config.yaml
num_hidden_layers: 12
hidden_size: 128
experts_per_token: 4
d_shared_expert: 128
moe_layers: [0, 1, 2, 3, 4, 5, 6, 7, 8, 9, 10, 11]
routed_scale: 1.0
balance_loss: 0.000775
balance_bias: true
router_logit_norm: 1.0
vocab_size: 8192
beta1: 0.93
max_grad_norm: 0.5
batch_tokens: 65536
dataset: "wikipedia_en"
Below are experts of layer 2 (counted from 0) of a mixture-of-experts language model. Rows are named router (the router's row for the expert) and show model dimensions 0-127. Each number is 128 + 24 x the weight over its row's rms, rounded and kept within 0 to 255. Numbers have three digits each.
Before each expert's rows: a language model's description of what the expert responds to. This comes from a sample of Wikipedia text that the model never trained on.

# expert 42
It responds to: Decimal fractions like .5, .7 in measurements and vote tables, and syllable pieces like ra, ud, Mar, Far inside words.
router:163119115103122115158172123154134099120165113132126104125101137126104107140113141143168127126085090100141129140129093108134157148154151115127127144117149104129144130099087133153162120126106103114133128131127127130111078152116076173098124143123140121117130177178119123152078107103141122151139141148132168090108159166112124091171104116152161141097154159129124108187113074121112140135079

# expert 31
It responds to: Inflectional endings -ed, -ing, -s, -es, -ated attached to word stems in running prose, such as crossed, lasted, corresponds.
router:132124105108129151135148100082127097096088073149122161135126096152100150162106065137130141131156136078120118169181081136187165142132154112119150129166142152112123100095159115123125107144083094090171095113123124136089146157133115099110138114105129151127153122137124112129135134143099109110105145134142148130157130110124118132142136137127159109091106130106130085162116081138144131137139

# expert 45
It responds to: Pronouns and conjunctions opening clauses after a comma or period, such as that, which, who, it, He, They, but, when.
router:136134134104081113120179164133137134183104121141098168149135102154116161159099142098125112113159135113118162116154130178113137139122121126098148135117085093102156161146146084154149142148149119083113115136103161127069108137097126096113113123145109157123128186151101125117134114098145108108133142160133123099137183157144111145169109103140133101103138121146153174108130138129117142149106

# expert 38
It responds to: Closing parentheses and quotation marks ending titles, years or list entries in references and tables, e.g. (2009), "Sleepless".
router:100136133157108163162115176111129102159094136122112146137136151096132151112124111114128086158170128136163115143076156122162143170154143150121139157133113098117091161068119143137132107113090136108149137185119114084102125134159159087130123118138115127107165158125107166115106145173139138122156162153150098125135131124126153162137151125163102100103148089107136136107163104115145136150142

# expert 37
It responds to: Semicolons and commas, often fused to a word end, separating items in lists, sports stats, registries and titles, such as Netherlands;.
router:144156124113146145119145127130138165152175160127153099124153138138108108096110130097163122101095125141141139101121125126160138123115123120147136114137125065137150133125102131110128111130083150117122116139099157144153110087115204140103128142129130112168087179089138137138096139114113122110111101111181147193141095102181125164122136132151146117125106102135066120130072134120128129140120

# expert 9
It responds to: The word family in taxonomic phrases like subfamily, in the family; also mid-word pieces of species names and decimal digits in sports tables.
router:183134120099164118101121140182135114133171129142132139123103157133085120135141099115124111152203123142086143169093094123138146155105146103095147107122138113128107131127098130134144106119136112072132150164105147121110114138140092114097099123126123142123097107167130181120124161121097113136172110110115131081160090123087136141126125118104172114136138144150094138109121172114148166133132

# expert 54
It responds to: Single letters or short pieces inside unusual names and words, such as ar, k, z, ch, ad, like Moskv-ich, Je-z, ready-mad-es.
router:154098132115063066133175137138144108094122134122133097121116126123157116128136140153115123149166142084133123143148122105129149181139141126148112121149105132103161105150164145112106141144091112095161137082171076114110084131149074151121113137130137116118106124123125121100173124159107119094138142111141172118158157100123153141107084077117132109126112132133105150161131109135091151146133

# expert 34
It responds to: Line breaks right after = Title = headings and section captions, plus common content words such as music, art, football, used, appointed, National.
router:130120128133114128126098120131145138110112105112130149153099108130102098172111126156141155114133138123128115159102133118153122091110152169130186150157188113144155089157076147091154102080133125106126128114078154121135087113169131141139147154141118133131086078131138087148189160104107130122141129161112100127085095097145116148109109117123123097139082124132152109143156142133159114136135

# expert 1
It responds to: Adjective-forming word endings and common descriptive adjectives, such as political, geographical, dangerous, plus new, large, small, short, older.
router:135165143174136134133145154101130126129148074141132171145095111146121096130102106123139098107148162117149146179116127110100117141103127134114122111170139156119132099106144134124152084141161127113082137135152166141103160159115171119120096152119112102112136145128104175128159143075116071113134110157123105150110115100077122110153137073132123121112120146104162127161118174126154163136110

# expert 52
It responds to: Table cell separator pipes that follow text cells like names, places, titles or publications in discography, election and results tables.
router:131144136133140149136144130083145149100085125138128135133094129113139127141095134112108133110121154119157109139123098161153126181143084125155098115103134151162118075118068101115104121173153139108116090115114121114102166128177123118100116120148123086097110153136076157134168144195149130090161142112128129141113127169127102143101129108134119114163136148156147138143134116120107083153088

# expert 36
It responds to: Year prefixes and full years like 199, 1917, (201, 2023 in dates and tables, plus line breaks between football match results.
router:115150134094110165100135104139137152138095147076087195198133101137145092094130128128135078121143167148152120120128124121131136100108084163120128138103148152118130128118134117144174092127094138103131153102147148140076121079097090134108105097150145126134158155092148102148158146123115117175099138147131129131127122146103158100135126147105131103129124139124112093135114112089114104126158

# expert 53
It responds to: Quantifier words such as more, most, some, several, part, and of after them, plus suffixes est, ly, ate, ent.
router:103143118074165091101145156123126157132107152129156137101120104126151116165109114121129090113132084135108121135105082137119120150137129147130122099105100137148153138113127118101129142107129118150150135117102163124176119099137114109153137197091150160172144094150106105128123137100135161104113104132104122133133148114075097124121107100197150102154071142122129117123090104117099169122151

# expert 18
It responds to: Prepositions and particles after a verb or clause, such as at, for, after, over, up, by, with, mostly in narrative sports and history text.
router:114112155152137126145106124134150117128132142186124176136098114089084146130083093145124120155170148142137114101185089098185091113134149159123114100118130109105142141114124127156127126102147124115123087162109106145114104144134130142169122122133169122129136086166099149147134153152128162116140103067138174120124108141119171103102139166129108143118086151125126141090109135103163137139118

# expert 6
It responds to: Short mid-word pieces like g, h, at, ag, ul, og inside names, taxa and rarer words, such as Rodrí-g-uez, Bh-og-al, sim-ul-cast.
router:107126122094103153155160171100115142118097111143105101132145119155116142150121141101159120123145103107175110137174118160119163127129190129144145100143101145097158072140122120128121104111113132109107158082179110130113105158146145137128104124128128115091120168102084136140138092104122120112113134144143178163165128126123108089124112086108131116083098155124123115163122170156134167149124

# expert 46
It responds to: Opening syllables of proper names and words, especially capitalized ones like Car, Gu, Bar, Sal, and taxon names, e.g. Ber-beridaceae, Flor-ida.
router:114109132099110147137100106123115135126132108118114104162112122148131151152135148120149168117094127103124103139073122148148174154106124117177125104158116133117138136103128114141098119133128137086126101098155117125136133143122126151073166142090125143086174161103098143101188182160158142122114091118121112081085096158119119057149122119118105137103103099130116095132126116138118152124150

# expert 60
It responds to: Word-opening consonant pieces like St, f, w, st, sp, pl, ch that start a word continued by the next token, such as St-ate, pl-inth.
router:129104145134119099077127184140124136121129136140111120136104159132118166131107123155113153121090126092107123167137130132160121119148102123114084119119118186084171117085124106075132119081080133158139109111105121142133147128151087126086117115117153137109157120115109129134062131181118133154111089142117169077150127108128155138113122135166098127117119116146111111117094089130127113135158

# expert 27
It responds to: Prepositions to, on, in, into, through and modals would, can, will, after verbs or participles, e.g. able to, dedicated to, held on.
router:124089131147106115077144133169136141122104145116127135122085128098133171117117123142136077157097101112147140090141124106137100140108112124116178126126107106163113134153168141172180168088132147135115149110116126142145133138090162119159149118106139112121136158166109131142147160115127065119129128137105130151134079120094134149082111118093155112123149139144091101145095151118162073137125

# expert 24
It responds to: Single-letter word starts like L, D, R, l, Ch, opening names or words, such as Puerto R-ico, l-intels, Pepe L-ópez; also decimal pieces in coordinates.
router:105138121123116121113137111125132088196110118130109161113129141134102117147148148137115153190125150086124111155118140112105137109156139085134138087163110143113146117055109141108129147141130138119149083142092110136135127134121086109116087182079113118102065115129093127125119134162121137126105128117122122150177163113117103146124143167130136104081094134127123092136120106135098129098096

# expert 33
It responds to: Vowel-led word pieces like el, il, ad, ol, ak inside names and foreign words after a capital letter, e.g. Pasadena, Samarendra, Nazir.
router:138137146133103170101137097112114115081131098128148114153128145176122133166114136152127114082111134104148116144129120164133152154169139140162166082117124133109152107122137096084129159121090136089114143109161152110085116120131098178099148143121127068099133154083134116110111093149107100115159136138128138103169144094135123108151188122102116109118095119136130116102098137131098166127143

# expert 15
It responds to: Single consonants and short clusters such as c, l, m, p, r, cl that begin or continue names and rare words, e.g. Clodia, Porras, Kjærholm.
router:107112121133144117115142145126096104115168074132091109147155132167182088121115086131134122151102116133141107144088099173131152134128130109159132108138094137096134118121141140096147151151107109094163101122148135117104141159124110156095145176115143142106154152146112142108112144114120117117122160184135148128135112128163105125139097119088165099152114127092130085138100140115120201178119

# expert 21
It responds to: Colons after field labels in infobox lists and headings, e.g. Stadium:, Branding:; also lone capital letters or abbreviations such as P, W, USA.
router:140123097163136126117137084139144141143083091120150088084118134090139100114092131135108154135122117146136161150121115102153129101132060174116125174144190148095119177156117118176072134135112127139130098155136138134142146145131158143127137136138106146133136131053153141115095060101103116122096121110137118117137138137090145129151117122140107119129144109137090124144147106125134127146138

# expert 62
It responds to: Verbs and connectors before an object or list: including, include, is, has, had, made, received, with, as.
router:089130137144077110109111068118114143127133114126166107125128112139097162107163116100116112134115129100083139135118114136139086170128132158124104143111147107173086113157092094116085138110109126124124134140112109131141190133135134117125129112167133159103130126078110163126129096165138157106111108137121094180136117177180157121096103116116161095127100119138160100141093100121124134121118

# expert 5
It responds to: Short word-piece syllables inside words and names, often after a capital, such as ub in cubic, Barr-ington, Chelms-ford, ham.
router:130109141162129147122140145168093150107102138126146119160135179142146108156150124123142151103126100096187136113144123157145127182153167159120116106124111147126127141108106121103145128141130154137140121121159128105113109105147126146106157167159150086136114131118067122092153082159124131089159126135130197097151140120119128101114154118085147120134122070157132136133095173098142145116100

# expert 41
It responds to: Word pieces ending in a or o within foreign names and words, such as Otto, Ateneo, Fruta, audio, Hero-ína.
router:132106150115097131128134150126097094099119110131115107099128144148119112122153127095109113117145096137130125155141113141140131158142115130143136078145143156116142124142134102118184076112127137126105133165150105125127156141122106130095127160115126093122198143105106091129155109125097088097175175119155101135149163125115088144137153157109152114096151116135163115177120120111053173103140

# expert 16
It responds to: Middle word pieces like en, el, et, est, ch, th inside names and technical words, e.g. Car-inth-ia, disp-el, pock-et, Ex-eter.
router:099129159134097111085131173132136095111103152152130165117177153161141096153159153108124111115166119100143139119127119151147147135158141132140103084133092139080152109136131129113111111120089127163129098128128134145108133109157128101104131145119118132113149090135087135150174163131119099106121105153133169135159084110105101123146156117160150099090099096085159110133113157067106156136136

# expert 20
It responds to: Vowel-final word pieces (i, a, u, in, adi) that end or continue foreign names and words, e.g. Yanadi, Van Nuys, Căinelu.
router:081127143114100152115124171113111088105140106148119101095125167132144094092160155155138124125166135167160117145141134171123158158115108121143113107127086145097133114162118119110134106116172138091127125100153120103118113121105085136101162133163137138086152116132087124106181136153090105090106156107172099143152179115134139115153152134103094127146132095150151137103140109145110137132160

# expert 57
It responds to: of after nouns like part, view, total, Church of; also de, la, near and Mount or Great in place names.
router:152132085155130091139115144103114125107159154140159121162149110097125133128165132128131121154132126140077153097155108120126107117116125156156158091135148159152087129130086139096145131106168145131120126100097113130083096173098160110099130169090138172128104103118152159115105139127139120146164136116190176116099111150114083104130123161170142149150140149134161144155150144149115124133152

# expert 4
It responds to: Short word-piece fragments like u, un, sh, le, mostly inside names and words, e.g. fort-un-e, B-ush, Or-le-ans, Ok-inawa.
router:137111156136133129145150129131153108149148118135110125163122164151133099127155138152173105136139135067140131154105101094143154154122121112102123098169110145132110097106111122143124157088165142131128080133164107110110130088072133148051117132096131116136157152154105136118152111120092127124131099084113134168160165125123140103133186113103125090128131118114140134162183121103151110141125

# expert 14
It responds to: Short word pieces ending in a consonant inside foreign names and words, such as Bud-ap-est, t-amb-on, Aliy-ev, plus the € sign.
router:145135126115080185113117148161110111087088087138106087125132142147092134140118146105124106109122120104157100139167097164135137147130160138198092125172100122093157139103145137116130140152159134147128112116151116119105123145134108128132074108111146113113137140097109144126091101149139111151144141141152099127182131104109088107091161111124089114098132124144145122134122166101089158135165

# expert 12
It responds to: Word-final suffix pieces such as s, ing, es, ers, ies completing nouns and verbs, such as warbl-ers, batt-ing, Rail-ways.
router:118106121120087108148119126125081106079101094131123143142110136144127117162095089123148091141161124111113120172148106145169156125139144112144162107129114141119141103144110147102139124158107120075156080136185095158106136152153101105084133138123141142114132141132107121112141119124093084106084133120135096108127128094105113106129149134108139109066118111125120122099124055101110158160134

# expert 17
It responds to: Word-final or mid-word pieces er, ar, or, our, al, y, ie, as in newer, corner, indicator, favoured, manufacturer.
router:157149106094093151174151123149122066095147122108133101120115130140112122112124116150139132092146103108150123171135137115159165131128159140145106131137120120106128103133136122131098111122087136106127130118178108118113147114149099144106105148116159151160126135096071145137154121144095175094141162140125129091133153125070119105169115083082149089160158142124128105114117115132092176132166

# expert 50
It responds to: Final pieces that complete a word or name, such as -ity, -ine, -ade, -ance, -ony, in ordinary prose and names.
router:125123136107088130136163127141128123137161135133147117088167122170123158097114169164136112110148143116161153139076127142084109127134151105177096098121127169181127161097124113104144129136134135132103114113117107129108156130169149138134096152116077136140121094134131099110130082152163135119122126082122147105114122082115099153084130138079151177136116124126124139145131100140178118174138

# expert 40
It responds to: Suffix pieces completing a word, such as ing, ation, ure, ating, ization, e.g. vis-iting, pres-iding, prom-ote, clar-ify.
router:105106160135162118163108127111104144114136127107187076165072073116112177150084121148137123133149102094122131161174108149150152124140159151131132111141107150135132094138147109107108103118123119116139113153123126109153161144124149101090106151127116079110175143139114109123110132123110133126152154183146143115110153083124092156150131111108154122092129071100149150138125109131129126151125

# expert 39
It responds to: Country and place words like York, United, Iran, Island, Japan in tables and infoboxes; also us, own, and pieces like Saudi, Byzantine.
router:117144138155151142129150112101128158101148100150127119147135136126129080114125168151132132149148099116158117146129152116144145147159104117174078112080165120155103151111095134132139095176087135085141111138127108119108143157105091109113193091136096090148144155151143123106145160129090114140142141139110158130149161131146144155126114131080144159108114114119086145152129123162100181145105

# expert 56
It responds to: Single capital vowels or letters starting a word after a line break or code, as in Identifiers, Nadal, SMILES, USA.
router:142169135163114155131153133131113148124081105135078110127121123145158152134136104147111146104158104110189154110160143145124117139151108128218126123124093117099150097111138142121143112104114132083137116117109139118181111106179121151127145177123112105144115163129101111094200119119132133089143139087150140122131162164093131102127130133132111122124096123133139110135113143114129170136146

# expert 61
It responds to: Short consonant-final word pieces inside names and words, such as ow, ock, ick, ew, view in Overview, Ricky, bottleneck.
router:117132126146108159101141144113144116100130145164151123146128144146107134156092114111152105091097124149159154129116119149130158143142123135119088105163161144111182096114141122106130137124127109132135125140143092154106148168118133129095111079143161108099155116114097130111076141142083099099153131203142140090102182107071102119100150083130149132110099159142122109125122158128142156141132

# expert 8
It responds to: Prepositions that follow a noun or participle and open a phrase, mostly of, in, by, on, from, via, through.
router:135123113136123158109104148134114122125128178080104105096100087112133145111164121172143118156147141101094091139125162132106107123193119148147163153186161161115114103127135116130140136142144116112110128134179122083126142138103151155166165091109106095131127146090163133119123175138137156105135134170096107140124126140113061103137154137097142144137151138128111129104112122120113089123109

# expert 35
It responds to: Abbreviated initials like M., C., periods in citations, foreign-language words and characters, and taxonomy entries near Species: or Genus:.
router:152163150113100142148095160142109155134125089120105115178134143087119125125139131093126115129111103127141112124150128166080130143119118114114102142115113065152127140105166118126116144140114141137090198134126103141136167130132157129163138115114129097115119135097131145139130098166086126159120136135094149109088192137159111169117106154156140086147164158166099100146121163118108115110153

# expert 28
It responds to: Colons ending infobox field names such as Location:, Species:, Born:, Country:, Coordinates:, plus semicolons and coordinate units like °N.
router:137149131128185113104140128138144130174116088162173069115116144072146129115139137109133157130101133147106141132079106132146078124158079141143143140162133133128109197165104092148086149143097123124118141191132134118133108085118153152118116137151106152129131109130138110130101094109097105120091127130126134133154109162133098121106133157149127120159106102103079128137117116125150138135147

# expert 11
It responds to: Sentence-final periods, periods on years and list numbers, and closing == or === of section headings, as in 2002., 3., Olympiacos===.
router:106113135119090117105145126166146126144115121123079137117093115098141129106157125133131146078181086130103095173110125171113116168129144112058104177132130121149162127137165158088122138161135130099089098108111119159113143131100112113142124138091161085125147150088141117152154123154130122129114124129126157104112141155105076126139147154122129106100112155118147137170123144111107168102131